config = dict(
    n_layer=13,
    d_model=384,
    n_experts=32,
    experts_per_token=4,
    d_expert=128,
    d_shared_expert=0,
    activation='clamped_swiglu',
    moe_layers=[0, 1, 2, 3, 4, 5, 6, 7, 8, 9, 10, 11, 12],
    router_score='sigmoid',
    normalize_top_k=True,
    routed_scale=2.5,
    balance_loss=0.00502,
    balance_bias=False,
    router_bias=True,
    init_std_router=0.0185,
    lr_router=0.00108,
    n_head=6,
    n_kv_head=1,
    head_dim=64,
    vocab_size=16384,
    norm='rmsnorm',
    norm_place='pre',
    norm_eps=1e-05,
    positions='rope',
    rope_base=10000.0,
    rope_fraction=1.0,
    qk_norm=True,
    attn_scale=0.125,
    tie_embeddings=False,
    parallel_block=False,
    init='uniform',
    init_std_qkv=0.0305,
    init_std_o=0.0,
    init_std_up=0.0305,
    init_std_down=0.0,
    optimizer='soap_variant',
    lr=0.00427,
    beta1=0.95,
    beta2=0.95,
    weight_decay=0.054,
    lr_head=0.00471,
    grad_clip=1.0,
    warmup_steps=69,
    schedule='wsd',
    decay_fraction=0.789,
    decay_shape='linear',
    final_lr_fraction=0.1,
    batch_tokens=65536,
    seq_len=512,
    doc_mask=False,
    train_tokens=351500000,
    steps=5364,
    dataset='wikipedia_en',
)
Below are experts of layer 7 (counted from 0) of a mixture-of-experts language model. Rows are named router (the router's row for the expert), down (a neuron's output weights, with its number) and show model dimensions 288-383. Each number is 128 + 24 x the weight over its row's rms, rounded and kept within 0 to 255. Numbers have three digits each.
After each expert's rows: "raises" lists some tokens whose logits its average output raises strongly, later layers aside. This comes from a sample of Wikipedia text that the model never trained on.

# expert 12
router:100121166088145074156170168126117117089140105125134121187110146097113124093098167138118139121145122151111203154101170086108111091130133095138131151136166129169174119146144107135170118147122179086096129124072145084125090121092118088135154116117176124195142153119090095179106136160129115185
down0:131106105139127129147107149129136112125139140142111167156110168145085148130120131132129129150152108137147170128112115160127110118089134141097145112128132064113161107133114125113133120172144131115079100128154125126115165118123170156101142126086114133104197155088141106102097173108105141133
down1:124134113106169120127091146124115120143131153127110186118138131126093168126110125101124104104111102133159166129110153086129141153101088116116151145140115132088102113134137103094117105137123111095122084150084080169169154162142139135179120140114145113127145132111147150111102074133101105114
down2:132114148084098133127143090133102136124135147131115119119148149103161055160133113114121107134140151100142124070141156151122113141137121123120156178143160091124146104144114113091175125164107122171140167126182107136091107136121155116146133107208141107101132134117159104130124120103189142101
down3:082113114126129135109152126116125163126136140109135140131110113149118141163130123151124163128114159167066090120135111131134128093125171100108126116155113103113130102167149129138116154165136115133140151176137128131128116103149132121139150172082113120112107130140100154100148093156128134097
raises: "b", " and", " F", " V", "is"

# expert 30
router:112125123115089083157085127081142107158134122165112141107107141128165107124100120102122151175105156127118112101147137096131161132141080145131141175164147160058118137137117155090166134103088140141127074123111078096095165080132176145083095139105131118140157131094158141143117148144113153106
down0:175102106148128109116111111141136171077138121139095155144084175140131096135143118125147122103105148165119136145103153154145121117103180152131112127122120115158120103098106112159137107131124131119138127149137140143166105132105124151189097140164109140117123123133120119136138130175135123112
down1:136115125141151130145150125130147156088112131121142155143100144106109135111147102127103134097151138160104115159137160121091154148134145111074178150137137151091138140156142147163129121167140107142127149110101117160114122120117141145131132117142145120098144124197155147153139157115089090119
down2:121129100159157132191126104080132106145104114187165128156103092098105123119132144138159132126109088135124157115119149159077132095114166091176163142162138146130160138134112113152175136135146145180150113107108090114108139174144171115067151141128125168127088120168158112103105110112119115117
down3:130120142121128115098104101127132130140129141152179117090137139130132118133122119175089126162138138125193119165115132161137141175130127092100136105134114155120128154146149137142135122128099167140155124094117088089123145102157132057132111108098118132153125140131078061146144101133151143131
raises: "as", "is", "l", "y", "o", "c"

# expert 18
router:107119115143090080163147110139116149146157112150122108139131147159095099126126147106106163092149132148053111171105154120146170099161114130115137127165144133071137152111121140109149107096131115120124108128144147146169130105139087099136137148033137088133111120128175194151116144147123122130
down0:094118107148134127127141153120141159152128105146131126165118142123123102141133130156080107150102100129129112131125118165111107147102116158140115096151137139118141066096100120061154120125165107135102127141144137122127089149074105137175155121139115117117132093146122139107094077100156130118
down1:069117091125076151137102132087126103156193116094140142125105120140117144153098172152125120097160130123112129117130170105094120080121117127165146122157147115146105146137160119086130122131109147093080152131093124106128138098150145125130098123138092136150132105154143110122095106124112089136
down2:107132162119137100124128170133136169123095116137062134114156113100129116117114128085119108087088108129104105149109119139108101173133128140109139123099140136147141159187134140159104096122114129133167142122146142124115133147166136111119133128127103135148114113140103108133126123142173097137
down3:109126132107091174166138129063119136147123121096180123077125155135130129114128175167158118104150140131120102099120146136115179158168136152088103043135103162141142138086145125103152124148162112179140129132129111078158127129095141133109126131126143100149122130111180106127101111116123147116
raises: " the", " a", " an", " their", " its", " some"

# expert 9
router:112121147133115181156086117127116119143118103111161086174106118097165102112074140113096113161113115155154078112162127102129129133128123121148149141164140181062095126144128074134164114099169142099111137138115127115179154114136158141085143136118117111143136138149117112112153155135142135205
down0:147092095170149109115177160091122124113122110145102129160142069148152146112115115117125111128139092113121141112149157138110135130107126157082115107150152133115100159142116138133142116160134132092129141147129136161133118149133129126165156135111121125112116100112146133147157194142193135124
down1:143135125156162162121102109150116105155117119092101114140128125119137151141105141145119129167116135130122106090125139132169071175160164130129097120086151155112118117117157089089178135095128146124122105169111139124143115110127123107116194085135139112093126186151143123108109145134145097157
down2:119118133124159168143117118153164161129117111117129146147118145159146152128131146147140126145135158109124164167150163116112142134086152110101094139104139126134113128135159117111127091130132155107132144105141150082177108112117088157111108099094143094135135120124123126170194131141132144132
down3:124155103141169121139154134121144131114099133173123127137119139139137101070142137114154112128112141062121140146134140104154174119143135116132162096136122125097185176196170135114118136110137119122129144109131118115096150173133116138123124115115164134107126149164150119165149094095099117166
raises: "is", " as", "ic"

# expert 13
router:122171161091125123109132098143132125104123135114141094121117163123112143116138120134080121115119150122156167127140119109119145108178083135163162161144154126161144130130109147143090101134115139096123136119159105163151148116142127133126110149086134120141090131120148143125127137088100101119
down0:048095124150143129122126165111126096144140107162101168154134083159127153164163121130112183111101164106131166128097151142127138100079100172104136130134117106100135109079124126133126173137124118145116087204116137089159172127111157160107143125145119093133143076114157101154127117137115106130
down1:120138104143088112152123111136124107115154083145121120143146117092134090146163153088117177067140102085121100145163117167153128131120133150105126148145137103122127097144143122119144170154170124122116122149125126132115130156100141132086132129131144146111188121134168056132126184141119170157
down2:141108104118139100175069091141114117134131162129121132119116172165151115111120125118158141127112135118151159115114141129167104113105118168197140132162137094096149119120123122106140149101133081113112139128131078133157113081108094148105117114128138151170116115151099104124103107103139118092
down3:122111139128138145106104176133096137135089105128118110117080116120157149116174106063115098131132164160091111093143116131138055145143156097149099122153132150152143129125118121155098163111101154146149146135125148126092182139122115117136124090114099152152131124163115150141135139133101116117
raises: " in", " of", ".", " for", " with", " on"

# expert 3
router:123145100121165130127159168113097156111155089165173054113128162136111119116150152101164174128208098128116152139124188096134134125113134092139138152123133145142122107136135183166111093122118126129099145090110152087140127121112155105108115136134115106119101169120131123164153155140129130136
down0:139165111149128149145115130128161119163114105149152130096093146118138139099139121101131125169117137173115124175149166160093103095128119138089130110132097157135131155123087132119149122140104094153102157117124136109146130092174085124096126093101130152152116115119128089162165141094133124121
down1:127138126154143144123100142131155155143106115158129112145129155149178157100119146153148130104186182121114064124145156119159117112128147159147122107091098140079166096148108137153097100130139131161065103142121119122107174090141119134104125119130106131163118123168145137135111121150122125096
down2:132098140121118119093100106149145112109102098138123153140088113142159148116114172113132148134107133087130126121169110148146124111090169173111114131123081087075152144123118104166148134105125130096134135149109120119142154122108172103155111090103130158103115102152151147129143161160139164090
down3:140169136157100141115141132101142139155174103132098142133111074134140119115131166123142129189148126140100109125113112162080099160124130129079130126088115122092128149137110109135117093105145084089141138130121166147078153134159146129114121130189151113125103131098118134127153115083088103153
raises: "–", " and", "-", " F", "-S", " to"

# expert 24
router:104118131121142098130120140145102102153154112113175137139109128110120106104109135131146126118155120121090132155144144114119155113146129141163140133164144132132084115110121164186110102158191128107113109110096115081166107146136102123106122143159121076133152108115087120105143144136113142142
down0:155108140127124129157143136137146143137086158191111118074152119119137164105081077132138126140140135106087128127148130125124164130173116102151120134104136129169120094159129129124080150183092124122128081168098089111135095124102138097167118128138129149126125133139124171126118140109147143100
down1:114148142116157152140124156126133137165111136178089094131130125146128119139166173147143117104133167101129177120158132131099098122172126157104128153130036150118116124148161128148127169159099125108133161140126127121109121117109132121127104118114122131165117103149144115145105082135169113104
down2:092051116099125161171144104126132122125166147159110141149148135147111132118135142117140107084140101167149157112095149110139130070090129124108128126116119138157136139167155137142107132128172151109160110082149138125117107139113155138135101098129136127139099113113159175117113153108114149149
down3:140137115121102149119083117110130149116095097135138135122158115103113117103090152113157094149084157155081159154150144181081094106104129133181157145151144135118149103116138095139147142125125102122141139146122160118153190119164141141114128142151137173119156106115142104137142058092149132155
raises: " F", " and", " H", " D", " S"

# expert 16
router:122132161115136141154146108108108128132104129112132109081107147151131077131104154102097135137135149152109157152089146136114156132168141135126114133126133151157081145136143120114090115138120147139136120129083135128119162141152153124079133130157177136108118149137162156177109146122099140124
down0:142146139145155162087114115109130152106112121141088110132119132084144133125069149137115122085105117143131148143097140176146111172125131110162080135113095119093154099094180147163096142121118093117146151118105098159111097139145117110143130072132113139152109090136152085150103122122129126120
down1:158077115071113124152091129077116112170142100110136182079089128074133101146116102141118159144090110118110097093137110120184101121146097177148129105101099123100152130138113148136134133163124125171111121125165146098140116110119107147142123138123163137161126128136150139182087118144141127122
down2:114064117133124141136112131134112149147128134129126119149128162137144134168135162097168134113098106120159127124088134116122151163133147101107132099122140129120139062120131122086109138125137103123127115108151135136132118119093128090134164135123157152079123131103131103124113115106107148126
down3:113110134130101125089171143107154117143163135098129128128126120123190111128135107124128138135125136128119152105120125129118138162155107157110125084138121108167104126164089145121133182106146104134112139126098072165133129119107091138134112157118111155173161167156153099153176142123130128107
raises: "ic", "es", "im", "it", "is", "al"

# expert 26
router:122188155135136139115125135135118078103121135113137072132120144134149120125104133118105142172127157122091159130131118098074143114160107144165168155140136133139115142095108142082107102143175113114156147111148082123123131138151176152126093169098156130129121140116148162153104147105112080132
down0:138155124107155108126099141127144130111090145126075091116127135096142171166137111134126084092109158132132134127127149133101117153127128158153087111122133105131170075161098117128158135129117118153101140144108146155107088140124163129141145152139131141125132090162116155095120106143164119187
down1:134162092124120163089119108169114153159114171166123108126140143113144136106155163143140155090165118073099164097114111117123134148105139152143118113098120113081108149117151115109155145119093170136135150167108142174135108156142133169081171131146141120098131108167138119160114131102141120157
down2:107145114116156124100157143220146117115133116133132142135127140154146088162152105110095121155144143127123097139146138102141151117101131141089110083170122107130138132106146113142146145155125102123169119150113143094122089146112113142120174166070113131170166122157167118106150097129086121142
down3:159123135118123147121154156110142160183141119134130105112117122143138117144146108108097085132163110124090156133088120156111157122090154107128110149138112095147116148136112071108063134121092082100164130114111126140102086152139104116133157131108162099073130151142149132106113119092139126127
raises: " and", " in", " to", " of", " (", " on"

# expert 21
router:092129145128111120123118108118130178113139125112149141089099119082094121135120161108165156127130140142138104169119145127177124095129139100141119158143156165060122147122115139131130111112103114143072091117137140139139120086153132137115104110097162104157110124147129126111147155155101095173
down0:142132115105140142162133169093126136152151125073175120108109132149131159134130163112116119097138148122110136137069127142159114081171131087176136102131108162132136096146136138107110109100131139165139140132109147135109124111144145102104138149148141088125162133145114133115097118108160140127
down1:151132145116124117158105132130114134132138101098134132138135185152152075110106129092063091092083185153150124091137132117162144150163087146135138143128111116138106106147130161094138111114147155091142105117118110153109152074121123133118143155122117137153118111164126117107117085135157125135
down2:133129143087146104115106108152117168159063143106151108130134092111122145140131126108137098129133156100152143096116156109099102104168173115142138135139129098153107117116126116118135155105124100126066145144115117156130144149127112139180131153100126160116117122123149106094127128166151113102
down3:119101150139106139086123144133106117143122166149116159103130169133130126133139155140123154139165121136130149118102111126109145136115155153118119113151127121136157139118154092087163037119118136096126163122128124123110118150103136131103136083093126130073127117142134148120084091160141118137
raises: "ab", "od", "ens", "um", "art", "ott"

# expert 27
router:132123136144124157121118130126114129089125118103165093144116150112135093095096144141115134128145125169096129143116136136087123112190161132139196139135112142134108104132112125147098106150146094095112131108120138145142192147113138132091105157135157119120113138102112151122102148087065129100
down0:156113131113188135184146139140101139139128128137116157104175149170126171106122127159106169116162115105102123115100146143134129091110131157112075092149120070107132100143084139116141122125134086185139088122105123135119114136129120115142150119090107161090106122102102166111139114180127105093
down1:114095153102091126144111172124154188135129168135157090130126152120132121141139143115105137123104176135123143107135155127091117115129149148056136077153114135162099120153157133144092090147087140157115126081153120091117056157117100094142181132108124138104137127092104114132123084120116124114
down2:151126076182147127132152099137113082113150121113105096102145133156122142172114148132082109100152162106117123154116134087129174122111095188146135170110132154141165160106139128115121129124106087115143120122148099083128123143144138143102135130107079161157126107130117149087106120123151130128
down3:103137115075123126133122153114153150104152159130092154131138155128141110128111108167185148035147081076132116072134143148153118105160130129147154112170079123120115087160126165090140119110130125125168162135085116165130160150145088121113145165115154110119100163076133129115119120114145127164
raises: " and", ";", " of", " in", "/", " for"

# expert 25
router:121115146117115069136135117142132122134147126148111073139122141100123117107126127086095182135151141109092075156166157118086143089127136106155125175139151128118112128124124138097141102131107118117119138143113134114133143129106116086139143115117143127133102181148129095151133135136141143155
down0:128119132110150125119140131144120122119113177108111077081133179119128160116133106133137140139138112131126115125126145119175162110116142144111130139110141139128128113096149121148144119111130150127107094146124121104109157132160105139147168115150099166152137117128095139117157137084155141162
down1:127112109131141143136118126118109184111127113134125158161104180099177190156123155128118091096155118109157150117087115091115135128139101146153077180140111135096095077117113128148161147116143112112099117102093101102113119162096131130161122116139097182126120134108152135144117153144141132095
down2:149119128088152149126085137146096135120107137126169108151136164158116136123116139149107129184116135119122088098120108112090130118138147171133113160118133129109141154121174139163149111126145103125161153140109152085128123116155123124142130086097116130084144143117138082123124100152144099140
down3:110128136104126132099116116133135167112134141095109147122123187175119141148124162130171127113119109128091131148135125125172165104120171147128178095134166125119140139100133147140146160154134133131111166149083132120175077169107103161167111136133111132135111069126125110126151078106111167122
raises: " the", " a", " one", " an"

# expert 22
router:106119145147119115146108126148125139181115128131129144079130135139126111109135165115128165133114146143084124160132178112113152129143137151125131130152140141118098138118156132115153137103105153128085085108138127135180138117168127051135151117140136092154099163097181165174113143161108168122
down0:085144140125137128150138088124102138147144151120127116119103121108120109150175120090103080123120087077076141143102118142153124120176158141163141099148120104154135128136103150138143114105135202116075128102144150191142171154086131137097132113104139093139178133139095135133148122166168129136
down1:156148148142111149085138138141142110118130129117138138105134145136143155144149103078159113139152151113154104137116116133094169154131091123147101114128143141164117145169123103142140121096137183093131167134144101143174154117156129126105138135145137164103153103156125145137116123162131126111
down2:168110111148097118127110138132114124139145161082168150145151121134105086106144113139114102113134170134147086108124106106123122130104130163141106152099120106089130129099127151153100136091138097113121099137123147148158167106093132081120132095131100118130140162152092121162157144122113153123
down3:144139127127123138175108092109150118144100093148159137127077132105103155129152152108118113162149079064138126133076121148113143175126125179123143124109136111120125075127113108130077125118160162134122153130092159159114140106133134126160143078128093140139129116143156090140149103142120144083
raises: " of", " and", " in", "–", "-", " part"

# expert 5
router:125132135134106106148120139148139181101180127147141091086136162096086135109123145131117117114115106077128116151160099111153161130136159116143132103150174163164085130121129152114103141090093162128131140148142126138137148106088149091108102140117153133160084149095118142130089139129087090120
down0:119151116124131112151168137131125152126119112140090116150157103132132103090093135090137145146151152160117137125091133090096144141132131168165088175087122115167122134126134113165126109099159124156152098165126134137120074153121128133163073129116191135122101132142191151143117082127146108147
down1:122144135128170144130101167120091133130153133183086139162143106127113174114159174104138108104145096081148151134170136149116116116144115134122146082120105138145143163156172152130090130127080154151142115154156136124077123111093065101122152125132106148141143116143122131071130063131149162134
down2:156123079094108131126133123146071164126139118124124103125144103119204130148153148149102141094128089068094126133118135139157129140162116111132146124131108132133116144100125134126142120071124147122129134080062124126144157134172119172142121109125055125136150118158090160117114126100113146115
down3:141148151148067158152117104148140138107099128116154118106115094140155181125127142127110088164171123136105132136152123101146098069154191100115141115138157155139100150145114126135104162101157112147136137106143115097121171127142094119101175148154082137097159124138133120144142130144146115081
raises: "\n", "The", " The", "On", "\"", "===P"

# expert 11
router:128131182096123116118159129108120106159194133106117119167102156140131082105110174113068179121190118133155089168131128102147142093151117106128128152151149127088152147118137120131102091152163157128117152086129160117150165143112109147144097158052139118168127133167105154139130138128112182162
down0:147171066127146093142136107119110116136148110113142127082096129136147096145127138089111143169127094103116120143119145126121095156141099114103112089132145110141086191103128130136155139108154186120137127148109150122145115136157126151106084116109084155146148152153116132106153138131136129121
down1:147130140127150129106188142145119112123115111155131157101115139098116149127109108124155149127125101112098131100106139145105105129119170128114096128152087070124091152128177122119101125153106141165138164183135168079118112127124167093158132120101135109141106142096152124135150140161101088096
down2:095097133167151121155115111094128109111110169113107108117095178123113115141145133133113167134168099085128114130100137117106120099148174152096153091135126140155151142137157122116179112163098104103130123120145137127135109133148117096125146137105127133182075146097129152156136166118129087152
down3:124173113154127125151088145122107143163137127096127135108119170091102122171116110144126127091137118144129110121127110131138168140122121109101137118124139126137128145133139101104139129134162159117159127113148124147106120115109132131144166099170120127155112169070114074125137160187146106097
raises: " the", " a", " its", " an"

# expert 0
router:113103136093112100167099097138109132125177147121109119120120148106109109126125149114070130126154126089128113169110144106113157153150131115153151119162128152113133139095142145092123108087065198106095103107132146187194164112066149124138101133131138097133084152153143126142146135127136142171
down0:153109073121112158129131134122158133130145141132165137162137128121158148156120156116145151068105078097061151130148133103124169080112119136127104145111129138139108117152133125161152130134100156126111107140096124169109145126123144113137132128095119088089154134093146147122135131145143160129
down1:130142114131120125158135118140156128139162103131121117131133133111125127145077162122114096161116104123144147148108079136184092173164092108104120133177097124150120106141089132093094146117135127147132126088121124138108131180148124169131127138126128148130125127100142125130136117092137132112
down2:119133104102120138120102112105085136145119089150086091151112094123093110056090092153142129158128120139132141127141125125097157094176138141136135131127112157115140134111130141131129140130095117157099097100137135144082101130129147145124089183160103127097152140148120152121145112106114130158
down3:140142107116172127166113084154101135117133121129112109092137103110082134131116090134180159145147173160117142147132109098119161089161128143176118121152126144123139148116104133137111099130126118150123090106105152126169115140133159120145130111117127112147136155147092145119155138098159149152
raises: " the", " a", " in", " he", " all"

# expert 15
router:118113118128119106160134132112118119097115096087120164131069134125125121108099141134090124093136113144141159133160133154112141113149146084143159137131130164104120108101097185137120149091059136147078109132098163111097155166157133157100070143092141130127073123126128113147122146147136145107
down0:121139109150157129110152103134128124055133046148081147121122166119113115134167125119110107145123146121182147099165077136120147159102156116126204144131111168138125130139138131102145137111148123145080131118095129069089164178133093131123112123132130132145085130182169164127141120146154117146
down1:110113103090113157122127119135128093100142162100135160155138135123170137110120133190093125147076144130147149114155189133171119088104127129104116138132114170149153115097135125114118137109143110120136127157153127111128167124127104169129128088083155107153148163097084101081150065139143122148
down2:129101116133084166111130135095075124107134092158124162111123166142143085106158084125149139122196140146100105106113148150136108165149154142135111114102125136136114096077093150128125137143126141096152108161139116144147173098130120111136108124125101145117138127156103137130110121127112153157
down3:143146144129165136097125131165121106104124142118132152088091142137148136152079122129134133142175110152141151168145146123124113162122099158130091086168123091138173115107159128101080151092118103106106108087121127121153120132154121116119158114123140169178147098108141141112143119157191105127
raises: "p", "am", "ell", "ro", "och"

# expert 20
router:105147140142090101150143087119118121113144086100135137126133147138124111101134151117101125100130143111080104174154117113134128097119152102147152135161173150145141187088125141118155116098180172118127096112135123156122135134122114080125102168131172102147122140167157153149150143152118142151
down0:171107098096120159129153099095169090121137106150124137174121127171171120098142136095113134155159093142090095149092164111124177117108115154145137154144103152130153155109128133109118134154170193113107083151077098166129159075129108127121130167118186121114150150128153109167117184150173111146
down1:120151113143128132142092084113125138111109162095098125129140173118173139141092140147095164124146133113141102111132163097143147158106114124148172123156129169154102188114124165093165151087101111139107126146112138145141119099109159134137100128129193157127101116139106136119120181127115121126
down2:148086113150147106139116158138151139171113144157096119133095111103126111107154175097125148183083149137116138130121129107112102152104194150120134070149119096115078141116119118164105139116159102140119122094155118110122160104113152159174158118151123093116132114127129144177174173142115162155
down3:164128122102127112125115118126143142104124140162115143146124164136117120128120152102186132122134108150135143102077113180093146126095123139103105137124123119159111127127153152156111109120121069115129086152098149151099140147095147146079159089143158115120142192131181125125157079120120121125
raises: " the", " both", " a", " one", " including", " their"

# expert 10
router:125147123135125142162096143057118096137147119126137156116091134134124134104103150101114125175140110136106138137115106123110136132132152160133120159132138156159137153108150129132122136123069121182114100125104132094099155145123123140139098147119122145165128124121166115163099172165109127118
down0:117093147114165107114152125144104118150149106134175096107123148131146101086085128125133125166149148100123120140161105061129116122144080137118091135108137113117132169134079124128125118124126100133098112113091128146117148132181129104089131099109126137140090137148082100054144177104122098153
down1:105149120058093118134122140140134135103156119139144087123187122149136151160123098121166144108144110101150147117102153110093124130120101120205141141157089143123120082121085109163106115174092158151131099108125098116152117143116118100107110094116101175127123093092144127144134132108126196124
down2:136155114096131137135141160101095159107146128166144143155103156081130120137160117127123132143116157118180149082132138117148115128124105095147123124127132106130096134147132115092138089154141107107128113112155170107138101143152137132121132113140144161128122140122110155121106106138137147115
down3:090153085125111157105132079146110113115109167137135102138133116135139155094147136155140105119092120120122136152166117158141124095151149151153066119124126121137112075144103127114125134133109112123134083114148164111148139125145130128129129101130091140151134130145168193194122119119201131130
raises: "at", "are", "est", "ar", "il", "or"

# expert 7
router:121116117127142137133153119136106120110153146138187103117131135122106109126117141127129106108118140159146092155117137122142159120174072115160122119133169191130086121156141157130122119093135117107119060132133166141125177127093167109086116143148133108146095119161162134114080152144116076111
down0:158086145124095145182107102077157124082166125136106123116112111148132128124161100116148131090095178149139124121102121142109100104099093129146125126098135096136102131169140122159162126114124149132122111122166104128116090140153140104143134163144149152112098136143143103103159141130155110159
down1:099137108109111123129133144125112154122106111098160139134185130123110119135152103115150125130177120134131147138133138122143124087099087163125132171131176152136203110117132119141088134118135147136139092130105093119151154130171140140110124145091148144119122175156133138124123148131138081115
down2:096142097116075122083122095141133122100119132116118137136119160134126127135120148128141114111160073132100104112154118116155148155112134095163101103137096111123108127104103181095120140150109143147098115107144162107144172154105120127138086127109153175143144143106135131116118139130111161148
down3:154148152140103139143102091091111147088145105108115167143100129178105160139090117133095168157142099132157120175137083093088123102132087110121128118159132119138122169168139109112144161104140119123128144106096138150135125151125117162113150104129156148122155146129148113137106143152122176138
raises: "The", "In", "-", "After", "O", "E"

# expert 23
router:092131126087119096106142073125122144108148118081153100161096155117116112116091134123107117162100141120155191114112122089120132081146112085135146167151175113164144136117127117149134112137114120091127146137155126131168121150126128155122124145128198142145114126122111109152103138116090097119
down0:128144151122155117164119146125120115109110119120125161160129096128116105140143096157168140082150119168109137140168121146111098137098136174109165114166147158118122135146127129143184116168164156117155122106151146151126121124120146135094115145139104127098140134082130108138093157148163199137
down1:101153139109120115124139105120142147109161099171099122127106108090142165095178118165154130141134109149065143134111092144093129141089141114095103150149091141083103144174150112134132135084163138151113159125123125106105170125114132049126138137080104113120138126096156091129133206162146136152
down2:076207112133163160119168123183129085114183159101123133136106106126134096117134117126170158144139109097100130127142098135117131143133136076114154105122136098169150141120121174071104140117161107107129125142172172114133131124068155145161138115139130098163153134159156128101118084128128139152
down3:156124091100079130182138089116118147108147151123103126095123157134119155141129137109105094114113127193139143141159123146158143097139079086112151128107110123119129129096138116113108118138137081112136141070089149137118123173080097143132132119120149125138108112118129170083144117114188159126
raises: " in", " of", " and", " on", " to", " at"

# expert 31
router:126144154137138145130141119105121117124150101137131099121117126127112110069125170123136106163127158099125126119107128133140164127125129107133157150133157127096125148131133143187114101144146122141108092107123125134159155115150122136096135161105155125134103127116149081168107141146110105185
down0:150104117161124124126115098136177136102127182132131138143128145116149131086169102103140115146148128110159101143126127138109107113113105150077125137120152109141125138086139135083137087104105136186096132113150180119114102105126085126103136108133124115150129163129117103154115166150128155155
down1:151099148115154075117128114132114129155167157097156138149159155126143127111156124131173143163113109154181121127134125128151129108117067131109152110177103127134114134120088130132129143122133101137151152143135165172144106114141116129106128135169111114122117103086112100139134223128122168141
down2:118109168109143106099104119080144162123142079088100117140118137153135141154170102082135124112113099142085116132111115141130163101155143107135122144133186198129168146117131148153106124141124154136126084146170095156154114163151139111097143145142129153118120117110101112114143116158057146109
down3:130113095128140103143116119069171099134134150169107176143113119148110135109105157109149122146111125130085091114111127111168117089131088147147136145129080149137120145135137148120133150117122110129084145180126140134101094118137095129120110122112151120105096150135110073145138175131130106182
raises: " –", "–", "–8", "–6", " and", " in"

# expert 17
router:126150158156119117129125120128089105116130097145149161114102134143097107110109188126160104142121196149140100111121140144138175127108155133154146123141147132093135169129115163165117084115177134125101095119139142174152135133156154145094119134134133124126109111123152071157087131155117109155
down0:146149091082138121124126135144104162114132115118146136142139092116081147133130121146152136099134132078136154120111098096133145122143130114123122088142136105126133126127157137139171118085193127118080139108093122122134118174102135081128150131140084145086147146120115093111097080134143127112
down1:090157107105113140126181147140133140082146138135160148181063105147133133118107136123086112142109139112116124131105086120128153103074091123131159123137129159121133127148108178067133105122090122121097124121143134121081144168088135159104093123160115138121122130124070151135125158157087174148
down2:082131117074153110102136190130112120140146135147166114101153141138100116129110133102109111162121086121152139113097159148118144132157103158130147068144100073132104125115111142155088106125146138169154100130104158122140152150123120144133111124158107144133121071111089128122162091115131140159
down3:145130128128103161117158155123134129125169103101112151068119140179086157134169156163137183098145146142114126130110125149127130151095095152165136156147124085117137124119109171134121074130146098154095097125125151117140129106127177142158122113169134126149115120129115128101118124100127093172
raises: " to", " in", " and", "."